{
  "n_layer": 11,
  "d_model": 160,
  "n_experts": 128,
  "experts_per_token": 3,
  "d_expert": 64,
  "d_shared_expert": 0,
  "activation": "swiglu",
  "moe_layers": [0, 2, 4, 6, 8, 10],
  "router_score": "sigmoid",
  "normalize_top_k": true,
  "routed_scale": 1.0,
  "balance_loss": 0.00319,
  "balance_bias": false,
  "router_noise": 0.3,
  "n_groups": 8,
  "groups_per_token": 4,
  "init_std_router": 0.0182,
  "lr_router": 0.0022,
  "vocab_size": 13156,
  "norm": "rmsnorm",
  "norm_eps": 1e-05,
  "tie_embeddings": false,
  "optimizer": "muon_variant",
  "lr": 0.0132,
  "beta1": 0.95,
  "grad_clip": 1.0,
  "batch_tokens": 65536,
  "seq_len": 256,
  "train_tokens": 410900000,
  "steps": 6270,
  "dataset": "wikipedia_en"
}
Below are experts of layer 6 (counted from 0) of a mixture-of-experts language model. Rows are named router (the router's row for the expert), gate (a neuron's input weights, with its number), up (a neuron's input weights, with its number) and show model dimensions 0-159. Each number is 500 + 40 x the weight over its row's rms, rounded and kept within 0 to 999. Numbers have three digits each.
After each expert's rows: "comes after" lists some tokens at least twice as common just before its tokens as in all text. This comes from a sample of Wikipedia text that the model never trained on. Tokens count by the router's weight.

# expert 84
router:521472487500477559449506498577572535497458557522480518465392491484501521456493465471450406536526536527527472456456526483496530465545499479548505451554470588475444472537567471413525515494482508473537547533606449505465424528518516451502539500543425451536517476469524457515491458512486449537436524538494480518541488461518546449522435494507444483501555471420552494462551464506459489531585469520416528479536567494565551486434455498555498457506502489503460481512485511528511564493512455
gate0:497432488502527558508538450524512494488482516492471589513511511474492536466536582458455504538548494561455450485483497477517494536485453568526436515432472535488488502507507493433452462474490526467479525529549427547489518526491477447468527591576495595475483474574500556524528357506467460524473565587459521489535492532463518471566474427478514474509513475429511475548488503538513545521468518485477434522488524516550430444435528526513525563501537529501404498488422484536462519504491539
up0:461508509503536517515500516495491472457505492487474587514446410387429522516465480451515555598491475460453518503452466533525489536462548492482514548512490468558517548524502477501532505512462524474467550561504439459458419512495438554461433555512541463499552522521502578586560483441420511584478510540464542500441550496425442511513507530468503501451488464508444462463507447558475552522492544501541550504534527520479538506434433497555479558560474545501471537486545475497489507499560456
comes after: "1", "9", "2", "0", "6", "4"

# expert 39
router:548519514432527521490499487545501492486456544560435586493441562484529480412489510577421441502520464522514453481457544422524501572486470467546501467575523498467500467543503453482501530481493566509532499516520470467495480521464462398479537504489404499483539495486413444537481491457487444545448479513457507527573500499502483541522511544493429476540562523460539510464594465526464460535518413483472587509523530546516498507468518506552454478493526480481496497550477464540572561416480494
gate1:497536488433509488495536504388439470571524543497557544419435502525468453472462494481492457501550460461480453462473494479521516565515528503494504577504522486498526527517538450504510569394580558488510570484445548458506475426488465556485444520518427484528479471560525435510575516442507554532500480446479540463553533426517504495501502472550458544412545548585517547504491472506479568504520478515460501531532467519494591503528498498472504467481526452517494546558460489549492501426482483
up1:505507534466516462470436581521593526449450497501490499510495445513492522541493548522376544554527461535580453588492416498519487532447418472426553498546471480484465540445493529492501502460514542512544516530514502556416511543504507464487466485517368509460525502547509513495482502503443511496494487517527510538522481530562510434456545492457477560587486438467486444490518508460466433410553479503478577513496503476504508479551549458541535553450458504526517530553500465527509523540486501
comes after: "0", " ", "%", ")", "3", "5"

# expert 75
router:545522477441524561477524523534482491517478538539440496499504476464425580458490540511483484533505509528543480487429532535556528513532534469554491467473452550472470506544525450502506458554428492460506468508485438513498436554482483356472534564475462489526464439555545477485383474512462513558455431483483473538504491480503522492510404479437466506500582480496509553509506455576512544550576502539494530485513512538514509532473469528532420461469448475423447516522489531573524527489512435
gate1:531526508541524490560517450619541511450467519479421484527480434454445539490611464467485479587447496523431488519533494522455510581500502498522559478441511474458496430490513480526472428470499517566493563482606503540526413458489467526538489485448467548532489469549511524528448508524438550493540462486550505454530514509532494517530461439436502539522531497480555521562484505515506437482539519444489547543493470501486491518509503413483537467584449507434509520493490493492513416536456528
up1:535479509450562441530553491550551505487523543507456461565412445500416563503549497449492477542487497526472430483437483510543539518475478493410476481475486464492463580530445415525513497485487483543536543534511495537487421478555429500504448531486432449494517418522494538573498539482512533541478471555524496499496499464476507545497526491470484513489548530512520514562505467511500482506464594517476614560479466484444536501519509525515533490538524470366552528479579510497517423476502468
comes after: " the", " his", " first", "s", " this", " her"

# expert 50
router:560548515531497538476506484550464446525477551540521508560472495455433562474510405486458421520513489494513500432458522496551512505520516404503535451507556528496502530569489415447463465571538527428471547482550465509424542576483525430547573484505457490498455476547527421460352529500494521481459545456530463507540505437471582486495426518478514517590502501458496508510499434465507529559503454529472537489533540505504488518456516517524503495484522491475473547499504489481540535506517462
gate1:510536496522544526517521431502510472496480541455512503496476496513487490552473398448543513484512534482466505496569477505477497542519473490561516478508568493541504506542450397473514465486483534414448457456530511504484491459497586466457524440472491574542412560457535505603507486524445477452548552518452530570547506423536476452486476441492481538560543490507508583478487507524543564505489473516502559444506437501533497470486530554551480479568514495595519513449483413484437535439493462
up1:461558520503501454515510502462486518474408499572465493473541474515531586493465490472467486576530491463493414416495452428501528491479505555520461567437535472463510479460470484483604429589451505424516464454587516516556490526582462517485551465467499514503532457468455472550564549483503541501523504474477460530525495563446439549508532514473437511495519534515440505488541413539472520505554515489485555496500518584454505530501496554538456473510488520536517418477503501442508508525561543
comes after: " was", " is", " were", " he", " He", " be"

# expert 126
router:490539510485548550383541514598531516511468559548476487508503506438513528553474453486471515537478489477510483483440546435483554467511494545516472463472502517491494527527475443367436432544498461470527488439503468588537470536469542478459543541516459485513532474530524469519490473498460523574396502531494475491533413528470521528455486429488456511524508528531516507452524499526512528555555472519489543550495589475601464524494432547544493448487516507467459470517522539557490574447488507
gate0:461538482515553512495482469496473520522499528510497522490520548540514560484552537493473512534493609544510441479506438445485468454467486541519566518534515464413465507544414510533554545448490495485490557425498480520514468528534498479562460551511454476495505386487565534507519576552476534488448433480535500422529446515457491579484451502521402548537472505486449496502444492528454468538601494442466517500585450508502415454470487500517450500567546528487533505464521557537476483517467500
up0:568531534541539557498467504453458491514495509506544508510537507488554504464438470506482582505438511549447449461506408483505440486451578526504524455467529449395490527423458479518568520503457456521526476466496498483382551500532508445529567474501477521524553452453576529603494620496533465508430526482489486509546475480475462513487528430512460539497515504508497460516437542517463563544454487492564502546539570551470496552456460578495488482481480517497477512484532530471496489471499503
comes after: " a", " the", " of", " as", " and", " is"

# expert 46
router:537414475472513532427524443555560543538466433526537512506507512523489459487476477481521474524485458536541481497431527504516541455484531497537583427505589584536524502548509443411517484544455489514466434454518467468475545579441560463487546471512440505487546473498482405497447452515530422584426510473513523518500527488536548495479492482468463478490498471489522463510535542539453449500579438530462547544505580441528548548468504498448517471422479496484461489551482477527468506473479461
gate1:560458466479581550501612525519464447563449516525517492486531505476465547445429530504523462492556470501497510476468429432492418509540534555509491507396499488505458436517534492475495401438563475470473495534539490548456480490522468506492516540434489533497570538452503478487520494563466476524463554538499499491480555474515495503468519506480465473536452530501534589459454496478520514421453549433466544546509501580530431522573531584484473492497478443533511509524510555572528465520511455
up1:430601521547498459541441493521528547547515438565547495461507468480556506415471443481570399511484500499567556510504454442408548502503532493540530506477493504519529511421483439543449496444478490490518419471469399447510485496445554495524544480541520490458537534494456471470475558533531479526540518566486517481535546522572558550556571468468522543469429511514443497528511572546440441540549496478463483533491476419499481483480528486499505475479523528463521490469463492533531516498526510
comes after: " the", " a", " his", " The", " –", " first"

# expert 121
router:480559549433569531464487457549478513486464498494510542474499474522484493465519457412428481452521525563498464455496491507535455534497540474532496441503475521470500467548493421478515464591472524458455474485535480455487460574561542398433525585554490520484475498529497496474470445521498522502523564494414516542510487530424523478501456455532484532516502428424563484513523459552474536497561468526443575478542589571528539515464465496555507424473483534451482482494512534506515561546560520
gate0:498567498470493507513468469553498590508409546428510508492439519473488504532547441449537443446465500497479491470526516531505532418549506469491497430540521571509549487462474473434551524506530478476542480505439583505526436492552517457523497581481444513548566555535422474448493506496488526481513486494494501493467541535538532495467450458522441449508461515509587506482521493532487519435564480521519582455563453497523518525479441540427490468532487506494468422541565538456540602521440503
up0:523487527439543492483500439554497539503472543550520510503500495528472398529549456501506464471440459540485567465493472502430496412539484471484446508518515523613489499558449552445598507527460467473576509497475479462550498495482538512514439500583565477495515522580414516416423457540468545509547456514503488517474515514541541498542472462480537528475504473432559531514531548488587499471472473504484544516417476532427465495537493505497483560532481517495464546424519490438526473522531490
comes after: " |", "|", " St", " st", " d", "st"

# expert 98
router:527487477471502496473577503517456569519513515560496514536485469531491498484479501480508444491543519495548436516403547496492561529499503494564502479518488534553505449573567435459470457486428440515546467478531496534498477582478493485534547490451452546590508433535520468536433518489469509586491528461585486483487507509489497466568455462476483521481477491566493515541504436563482478446525492496436502555556607432635511503494515487572467453526506433504442515541503519490519505449518508
gate1:431513509523493541499502529508481425510462504545449474481540547537510515502417558452475459502455462589495460549459467494433521547482440469486520565517489523423420501550484475463529522498494513496407528545457455502527456526530536514470538428565466610551507519498489493461496451490519502559446458580431434500585458498553469453489507467481456488553499489555549496447481478518601472557481463509487531516569451544473527519475420548523512489474518506475520541545553486534514483541517526
up1:536521482502470509517511501542495553524555465522542511461417534647558589520514536458465579444493460507467491476499440563497528490501412524453537455452479566474569472486524476509506510545481517547489545476524530429506445514458472482440490548523516544492429494443445514561559489530547565525461511449510439510440529474578541489531484486400476447453545518482490462522471496473520453459560514517462550507461584540536490439500491512460497503502465510484485507485500523499543426487446509
comes after: " the", " a", " and", " his", " an", "s"

# expert 4
router:613483543464503560461571530516486541528490521572457476524524562477511501485503492487514455493543503510589487514493492489475531516497489511541530461510434545523493456526538451497481498550484498506548469442514482534530487548509484450526561504479484565542565452573529494511473414456498490523441543468558460572563397494503554437495460536479495498530478507479565461546525437531437442452503451478416507480508614465570611482484490508493507500523526467479453473491531497569443511466483534
gate4:517554580478557543520509544520525548460519499584484485504553494485466430510545517412452535472501517488488481470351543507454506521491463488469524528486579479433506505476518486467515552488498455556465496544571435531415495490553548495532513470510442495544423441484525466442497427534547542490454450503482536540505483486492500521539468434457551476561559501529500552553460448479524534496434483542520510454559530502502483485488520469509552494503491451484438482480453568491522479621499481
up4:497487471466415515419548527552433542549507520546542454563440566506460537476566506433453552481504492464521560540493567472420489485552492480458428522474513501552458487499523430572585452469562459557486499547464583515581518546476420496539522486507529539440534526500457514520509554451490438515484516474505459505515508583460514473506474556406472453474509479479532534478508502433517486514489498495558461468489567519541519439505432490510501501553486482514413493459480529525508508524485491
comes after: " the", " a", "-", " and", " of", " in"

# expert 74
router:570507535477569531546540463519452450490498523551478560547455479550412462461459472525476456489527520544562439529481548444501535539514494477530424458517478516557505547625546464465466436495462479473559484500499441525475468528516486485527515470443467480533518489515515502501424543454466462542501563465573412476485473487481467469567478484482489519528494436480521501481522485514481469503543506502433477536498537457540573538538519484574458471427518495452432539541433501508605543438480531
gate0:444506546475550537508484557497471552483488490537437432460449496557535446566510523523472467522447418537561497517498478492511469503473509476517424490492555492483493465503437474478525490558446517470522482425487518500548492510565521511570586450454460459471436474462492436504456532524580517534491525478464476504527494511489558532463458482445511492451486478536488560527566530464514524433555450506535488536468486460588532526479533553495476543462428504440512552475643543519562441507497555
up0:549579465540477478535521553482533529554434485522502455512491505481534546460459514484540534440529557401527419478523523443418474499535557447589495534520523544520496502451501577471525475499460506485443562466511475553564516451516493512455510531438535484598494503530485554409468487509467517489501460531454489477527486501558540449422513481476565447496518476527499475466526506499465488511435494509446523502426525530548524530461472547414520459516524488530508527628509542432469477474464498
comes after: " and", " the", " a", " to", " of", "s"

# expert 44
router:517537493483436557554529483561453504478454526556526493505435451461497519500507429490486525511475481491493486477449507541511625476489536479499443467555487557507449486546601458493539453578475496455493496519589472580451478496522498463441455476453477498519501489494488431590436506485494492512458451539515424501498489503463519446490479481473534534476466512489490485497567564509453468542545459521438550515517551485548497565456541498533362506475489479475466480541504497505409542528536426
gate2:460463565486511534448480591493484474536527490529494483516481558494451453511478507497492504478533486455520531487528580507573538467519542485509426491582506474507501527493520509435485453443466489431530484528456502521515506477528473548479540450565466474493539535495510467499492483466484540560523422420411497529584557522504558579435478471486427571471470515483530531410544485487561570445515486502588487504536508511517511513476390467457479470521574419464444519560463512521467533534520484
up2:486450517473445561581431428511489439492509547447520483548477477458575494457546628497487493505527460475482481422498453534495467500540450510473471556448557490479467507510434598552513529503503473474537466522511497541437461485511497511449534467539483440492513517518453531533521512523508496458445516513549458552525571452516482431493468484498509532496522438457461444503565508478429574507469573532515546496468464477468535537529455462602505520564551546535507511522508484408509568506516486
comes after: ".", ",", " that", " The", " where", " when"

# expert 86
router:497556543556514516479583485547436471512496500534504475560505537444427545447478455518445460518534474536556470514482524491535498511532531469540552511540445534518463500564483425463429494496543482463527483454569461533499510578486571427551540470512457445527543453519567514474405503482465486505423555519515501473562550510475586450490461460502483534541527514470530521479524414537421504512526434530438505489573514501539543529441447486555444462483541475515463548474504519500516553528547472
gate0:457540579524491444470560493556489461455555397497582423509441472478443595483492525517450425543471523556467481528499553577492537522577499507385491529541505542540498454500458393550535534494460510472479477447504453527511487548522607493469479510518495482466506502513513550525396459501478524519510491498496441434505512485473533520494448486502443520528514514514536585512495486526535496482510464592489513516503513493460510519428457483495434494562559523486500510529483494544449494481493521
up0:529500477484528452466523491524554522552410544476491484511436431531494476503484580553528539439501483478484451516428451470475536496493463555507519464440499554490513451544487601484489441524458542508454467514474528486479567482521439543466489536473498516445544532509428470520586563496578513445451469452446516595443564573458513556495551494488542486516486465547471457475427526527486531485535503463470503452473526533515452498537571526458481546448482526553547560523537468463570473459517470
comes after: " to", " was", " he", " and", " were", " also"